{
  "n_layer": 14,
  "d_model": 320,
  "n_experts": 16,
  "experts_per_token": 4,
  "d_expert": 160,
  "d_shared_expert": 128,
  "activation": "swiglu",
  "moe_layers": [1, 2, 3, 4, 5, 6, 7, 8, 9, 10, 11, 12, 13],
  "router_score": "sigmoid",
  "normalize_top_k": false,
  "routed_scale": 1.0,
  "balance_loss": 0.0152,
  "balance_bias": false,
  "router_noise": 0.3,
  "n_groups": 8,
  "groups_per_token": 4,
  "init_std_router": 0.00681,
  "lr_router": 0.000418,
  "vocab_size": 2681,
  "norm": "layernorm",
  "norm_eps": 1e-05,
  "tie_embeddings": false,
  "optimizer": "adamw",
  "lr": 0.00139,
  "beta1": 0.9,
  "beta2": 0.98,
  "grad_clip": 1.0,
  "batch_tokens": [65536, 131072, 262144],
  "seq_len": 512,
  "train_tokens": 432100000,
  "steps": 3321,
  "dataset": "wikipedia_en"
}
Below are experts of layer 8 (counted from 0) of a mixture-of-experts language model. Rows are named router (the router's row for the expert), gate (a neuron's input weights, with its number), up (a neuron's input weights, with its number) and show model dimensions 256-319. Each number is 128 + 32 x the weight over its row's rms, rounded and kept within 0 to 255. Numbers have three digits each.
After each expert's rows: a language model's description of what the expert responds to. This comes from a sample of Wikipedia text that the model never trained on.

# expert 12
router:097192129119131174164112151177162107126120092158076121156118082072120144121113237113109158097114137125197162082153173101139144155167140177118141179126079037114167113093159125101108086160129136
gate0:102197146093082136105123162105098087143101140108120154144116109106144116130150124124065097130102147092083126143122113118133149094109148156100155131141131115107131099081135105177052096121154143
up0:108117174110116111074085101126148126179160090107108093123136082121116135110105091104207107169186077185136168185117109139160160122130111065095130093098134144118130109112099130096129088114083078
gate1:094112104133113092151159193125086099110129088135112113117139128084083128095135146105149106151090153091148128157118092111074153118167070196140130096126142145113190151109150099106080108120133081
up1:115125114152100116127204135104145067171153053192125120196159035135083202084126136133124128140081113110052082130130120113116095114161104118098136079154064091092135107110080172127071127072119104
What it handles: Word pieces in technical, scientific and government text and section headings, such as com-bines, Gen-eCards, H-istory, reg-ulatory, species.

# expert 6
router:115123101138123142127102084129170145160179127124138100099163110136109130072090200116127158121110130147161127118193138159138170184145106141152094162108129114083140225167144127134145118087203064
gate0:164135122103129138186098129125119133158152169083152162060127134068142176111047128126101138148139138159088079134142189125082164130075140123113145102192181100134113166139076119162158072171194120
up0:108044089124146122134123061158171145134162148147158097112122177169107119115118137108143104107107166185128057141140124081147098135091155103131119187122102132127077164135081100108119171134126100
gate1:158171158137132176096093127197129184097146062115184100187095090055101108083089237141134116148123149156103135157120178077178129134174108139128181149137120099099209131068129127064146121103134149
up1:112156166151137154127104118077126096116099182120168102199061117102144159089057222112126143176084130147133116120150158155119134130100137095139163160110127076125188182108150119117130117099201102
What it handles: Structural tokens after line breaks, pipes or dashes in infobox lists, taxonomy and tables, such as Clade:, Infraorder, |, -.

# expert 8
router:140094090079105120124167153133072095095114164125085096215110099075166126170119095149140101111118068116100118062140167107127119118185096126124093124108172173100152121077099139130160136146141142
gate0:092146133113086146135122124161082162150077137125088153090104149107131126120166111106116091139108123155115163157187169101081157119156115173125167082137093131120149171091084126104092088177124186
up0:107101118122103066090117091124175133108118124102123155128137106128150122106196067149125058081149106142078146138126126091063121134147187117178192169125138133125113131176160157104072175124092103
gate1:166114088170119139127148108094083114000161150138122174142160138152135156171113125130159134141118112121151093095146125127072090133063120080059063145136110169118113153140156134124161194164106113
up1:082128157135170110104091133093125087214159143134113145136207152126158149143091199177127075105117125157131081147133148183106136101181097152125149161154127108158096120097131145089071091113122096
What it handles: Digits in sports score tables and season records, such as W 79–68, plus country, state and university names like USA, York.

# expert 2
router:108161029088076162093114156147170086127128120173128144174187157079095151087085133129091158136091157153069076113121123155172137119150120146153164100171174117183131143103159172140117096086141067
gate0:054154125172133143139100147129135125175135165084048135067148134179126137110072120183098076150076161166084087215141134162094089103118119118106123097146133129130151102071126108158133079119178152
up0:155110148141125149137158088148079142157206117123120166078133092180117169110131119201103144161106113161125166150091184189126098118130136096102114115148103154121118068154139125151081148164155171
gate1:073151131120155126064101126176134107087195177195136139144092126116143136127100105088146143107107113125157096158094085126147188131132157086122129121155113154125132153122131152144124170118155102
up1:089128171128115134114137095075144164127090139172140132154119142147116171079131089129160098161147093093168071101131105118124113152150106134124125153124094123105114117180141224174100095121170104
What it handles: Mid-word pieces of non-English personal and place names and rare scripts, such as Kaluzh-s-ky, Vindbj-art, Föh-r, -ington, -ford.

# expert 4
router:075117106111146157104184159109113092084119088086143098177152098113150137132138213166100115062120090147137109149104165140117104130153125118064172146163089080082168111042162133088148103121121146
gate0:109171112069146162114163144072109157124117128105079103097172094088110148153126133108106084088157110103100099157099095100194107119111156134141097103123129166173065164097169133199129036111133162
up0:121185098091216141164138119089131093103190042108154101164115077155158110150175178123117147099118084160093078113113096063159144102103146047088112123181103038151156140123121119114128122117115096
gate1:096122160165138152128153163091113109134112102124065094174121180132174111137171095173135174091123061176120091116140115107118121115126152125111110111136087134076186171060146136115173152167101114
up1:144148123113126109164151109097116129126149090113073154161126137136098146104142159143177111100113194113132152141113118105094149086153126169165037123066091077070161093108162107124105164198154145
What it handles: Middle and final pieces of common words in games, vehicles, railways, television and drugs, such as PlayStation, equipment, Typical, Voiced.

# expert 5
router:188114102078123128173152107122107136091171122160138132166064156096126142163141110094098112163102150158175144078173184106098144145150098150126115173138159174118067135129126169123118148145091143
gate0:174175159109109143113210127142077147073148087178129120168129162053097135128136111127081158139132125137184155074185115096153159085151112184116112165086192079128181165070105146154166091144147127
up0:104096134083126136106165125131084128154104141194205148122134061121113096154090118148194117149117131136076138147129148139152154109079086145093136141154177172094105142124061100060107119178086130
gate1:135161055102133136131147136142138129108159135121127148160143106043134123128095160144090182076144149161155113088155154110125158130154099136120126154099148119160109113098092130124139142160126114
up1:113144134096122170119126136169152149137117099118192097128117093149120075067173158141111070118111133171109120133124097148111116129127115074101136131148107119162131087124131098137106114123104169
What it handles: Units and symbols after numbers in measurements and tables, such as %, °, km, ft, sq mi, in.

# expert 13
router:122161119148140096144094170097191163211096178135095125131151207102166161159149127155115140076161102174128127099084102083127153089148119161162153092148129124122075142149130150116100120216134165
gate0:153100143138137104189120097069108151136142129124103152167160161130155146121131099125138137117138147157121195100155119080106151070164123135132203123145142122136084123150186136088109161109136175
up0:118135131135122147055152160122074118158155080126176107110100129156162100167144201093148161154083117066161147136128115142125127122129132148123107152086079174093185166105128136137195141124087100
gate1:075191119177130094163090114125188131157158167162176138124130212091148159163140127102104154102129117124184151145114148127171141101138130148138151114087156107110151142139122130085142094181081123
up1:138111136119139095127152126087071117144107111135119135104200143146113160143146155136108128111156093076084138104113157125126079134161152119150104150128062076165152091087154142184172136186133091
What it handles: Pipes after repealed Acts in statute tables, capital initials of names and titles, and pieces like Dep, Army, States.

# expert 1
router:209120081150113184126161120120151116071122098163143096154128177122147083130091133116082108097165143127168115108134173149132142130141074144161090163101136126093119158122119170190159077160156075
gate0:129126060125116148128144173101138089113166148100149051092127139137169164120093100081113160126218091086109159137146165180177092149113112058118137170156094142095149170155117151150111126132143133
up0:133154160138152128193123135168171126076103151140098194111179118122080151112146174116095196107072133106193119165129151086075126139118101128162099174155139087134100104140083118101107093120117119
gate1:148100091138098095158127141127124152068098040131128134106131136114092117144120141068098104100132126123172144130132087074156150113218134171217105163141097143145134141133159165151141104145131115
up1:130110097168130132193141161182104199057081049114171067100113144109122127168171107139086091168180116113143147164099139096133154104106117105126109105119179066162154136117127080145123126127119176
What it handles: Capital letters and short labels in infoboxes and tables, such as the D of DST, dashes opening list items, colons after Total.

# expert 11
router:105111099148158196165130087131134153120142143121090100097135099131123117106118200134151179107137139081170143117116138130147158166168120156138093162114123105073188174130119102095157105112156085
gate0:106128100131147186104106093124171103104122133131108118126171147187154136153157166180135173067188141127185117117191119078113095108085141134131117116125185163133130146087104109110112101140085148
up0:140056122090132156143109125097104129056115125090103118161184094198126108134121090162172137076139108143125123129178165104163124157103155064106163165151128167157139162110132123094087119078097166
gate1:158131108089157154180130144124182156123141128155116110169186074115111110081126103155120148103106168122138135088177155114155186147113114231135096112103129110124119130072090128187103108134117078
up1:117157116115113089125202165064145140137110112151149130101135154156121140105114136138111142119147170128100116099153163163089101182070138096142031081117131151137144124143155155129099140138200113
What it handles: Tokens starting lines, sentences or table cells, such as The, In, However, See, table pipes, and == section headings.

# expert 15
router:153153126102138114159115122126072110158172135153105152071113150118094135158141150106073154164105153104133142075156067146096134165129101161160086184176133172173108125156115137099096202141137094
gate11:093157115187136087120174148159164089161179120138101126148124151123138108146148122142124141107121119157138125142161101132109162059120113149095112141133157169116072156123073192109100094171108100
up11:131127132145075157151193132116130104102061123100142156148121111070116093125104114138115161121114151117118132094119135163148122115211130136147172120079155123112156117090226111158123157109175135
gate12:166195164120140146159125147078083144092131133092133098111189097173136125113113133117091150155122087069124118134147166157110139140141146147120135147111114141168161140128124158135141147156124093
up12:111110122172193089162146159117169131127091121163098093174125112121103199125098160119141125122096107148138136086132163082152130097181158122085114123134139101078131104129059119136150089076168117
What it handles: Spaces, colons and first pieces inside table cells and lists, like times 20:21, vote results, scores, and word starts like ac, ar.

# expert 7
router:127107120128103117167155133123076088123122142103107107131111090126174144157140124133167087129126107143137130128081068097120143140124117137115129151164083183087172105066133157100098149150085158
gate0:155137120160118118139097119163084042229159149121097108034166125136151178137162119161162117108166161112174230107116136131139115127172118162145155139145109146127094134152148130129196099135157125
up0:089112171192143131091118070118156113135161139107022135110180127109138155080161104087206127105183148140163160170096135079155206124113128099173127180106128150119140158117163139139150094212148129
gate1:173134158094166112126128182086073137105117163112180132133081134085166101172138117093091127130167102138163121099138060147122083129102155173088063155079127124111045136101193171107111113115076175
up1:118102126177117095090091138115074126130197160077140110136152184090117091117172071139115070133128146170165128170119092127201142147124107087169140130153139204092102116137164182130118133130173168
What it handles: Middle and final pieces of ordinary words and single digits in numbers, such as round-ed, cent-ral, b-ell-ied, 9.9.

# expert 9
router:094162167077212157154121176085137109155092141136149095148119110177155083155125096146160169127157109128122129131179162092160158167108080112144149079155119128127094138111169138094105126168155166
gate11:167142097107115100118144122168064125152171142109144121047207121161088188121105152109130171051171109109109076131106135178208139091111107125127129104115098101133096144171176139131157148117144138
up11:124180111088138168130086103118114057127102120110108129172111023148121177085097141183113130121141063167165101161122187126168166144114147130098187112066135115137090132111106119090182190144080092
gate12:104180121108070098107130164101083034138105134164172133123125183068153098153112152176115148110166175137134114102097138088075122110131103147145113111170094072145108079163084147053075169177135110
up12:090161144127054124095122108110183069141141097141148111131136136109150144100093192072137125053120107171132120127162141133120155103111146095148119110183147176108138092129150129040130113100135117
What it handles: Punctuation and structural tokens: hyphens in compounds like vice-president, sentence-final periods, closing quotes, and == heading markers.

# expert 10
router:181162066123061120115117133101086139121134147152091176077153121174127161110146158173110156103151097151150130156157075135150131140114076152140100176153080161124097187148101156143119184115143086
gate0:163146091126099113118158114120115147083190143153145080075183155188137125120114120078146144156134176163152127079111061099101086128124090120140128152108206162119129165146145160098083122106161123
up0:120094092124173106125132120077163150120118133114192125126105158127183101159185152094140114105116171118097117114117124143167153183150140101143138137136090180113157192088132109124098147137099143
gate1:097117093164113118160142081111099140159109144105112153124161101136109164134128093165121156157138146158165131192109106135117199143167138117050103120140076165100164159144126161167072145156099125
up1:089115124099131179146085145141115147074100121216136132106175099115138111085080116126092077135120108124153156084129164125190147101192197052124214111084114084111163143145183081143104115083125138
What it handles: First piece of a word split into fragments, right after the, and or a, such as w-idely, se-quel, rec-ognizable, un-animous.

# expert 14
router:131117124149144136128053136186120068164139168106094162086201094145113141078136153142124186120156153160087161085167135135179159145148137127114121138123163098145196140142132124115090155077148156
gate11:141145099187112229158174088112134142115122123148195136181143151113083168126162190204105170078206138140101085146106169105129091041143106148138119103135176140067145153127108144092114169137139081
up11:108091185145132120097129172085160163109149104055099129073192131153199160120164126151161180111127122085117146094120160142123151142139150131123115122169138094091161081109109116163111074131155181
gate12:125102132163132102079149164083118160102078127118134067146189173138148121071141197125114146113146101122139106058081117169108120095169156156167111098102157132133130124153183163209118163114065111
up12:064159118144133141135101173110150119118120124178124086156143113093094081138087092087112029140114076057173089122159140145112115111064142130165131116169107121170077094120183106148085143164185134
What it handles: Colons after infobox field names and digits in years and numbers, such as Formula:, Head coach:, Era:, 1952.

# expert 0
router:142147115091144094092111162105074141111152129108138086156160120121192120078148173164127165116154110149101090114115048120096138120093101136118063111161078149111188162103110148106094217121123114
gate0:176103140119153108159148142151063193116174168155120154092119161115132179133088213126130149133144078094130066132134122141140148123125110126054061124140117133128137169071155101099131077142175092
up0:174173117123125109099183181025078186141105123112084163139150165127125146137094180127115108167101120133113080129129123179099137087090126148119163121145100111131160046067140125078182081128142145
gate1:172109072138115150130142135146113142124170167109155123088164099154153136114216085169109143069180114108144113167136082121138107169125122152116088127133135148153119162095160130160123150099055137
up1:113077148183131164140199168137077157098150111123114165088161100184116163096117034100116156127136124060116129137105180121111087140078067151141121127108130183116182132145135163151115133099150176
What it handles: Word endings and content words in film, music and biography prose, often after he/his, such as manages, goes, released, died.

# expert 3
router:174130118097122124100102146142106144142173150129135153109189196086131113110138108125085116130179152150089128117188171153154114107139105100147168124139176104154096144116108159162086115109155121
gate0:170101090086072114165128094191122116176215117095116144115131170119147091191134114113090161123185086147147157077113106154113146117125126140158129135132099132146139100172097182116066161180118126
up0:109102117065132131116131157105129216100072120129097175118174131129169119101153131090141160101155173071111046149138075102096064112160105128103127168092114167137147147111133119150113107116138142
gate1:169192078097111122075120131081127126167111192085104144130134060110205183112129200156138063161143079107077106188134141131112134104125127109083115113115118044102081084096154151107133240128150109
up1:126062148155120087147077139138146162130153122107141162108139175127178139122190096138089078115060165137076148118154133096117158090147165056106179123140122149103094104152165173130069070127105128
What it handles: Word pieces inside non-English names, especially accented letters like é, ć, í, as in Alcalá-Zamora, Cáceres, Châtillon.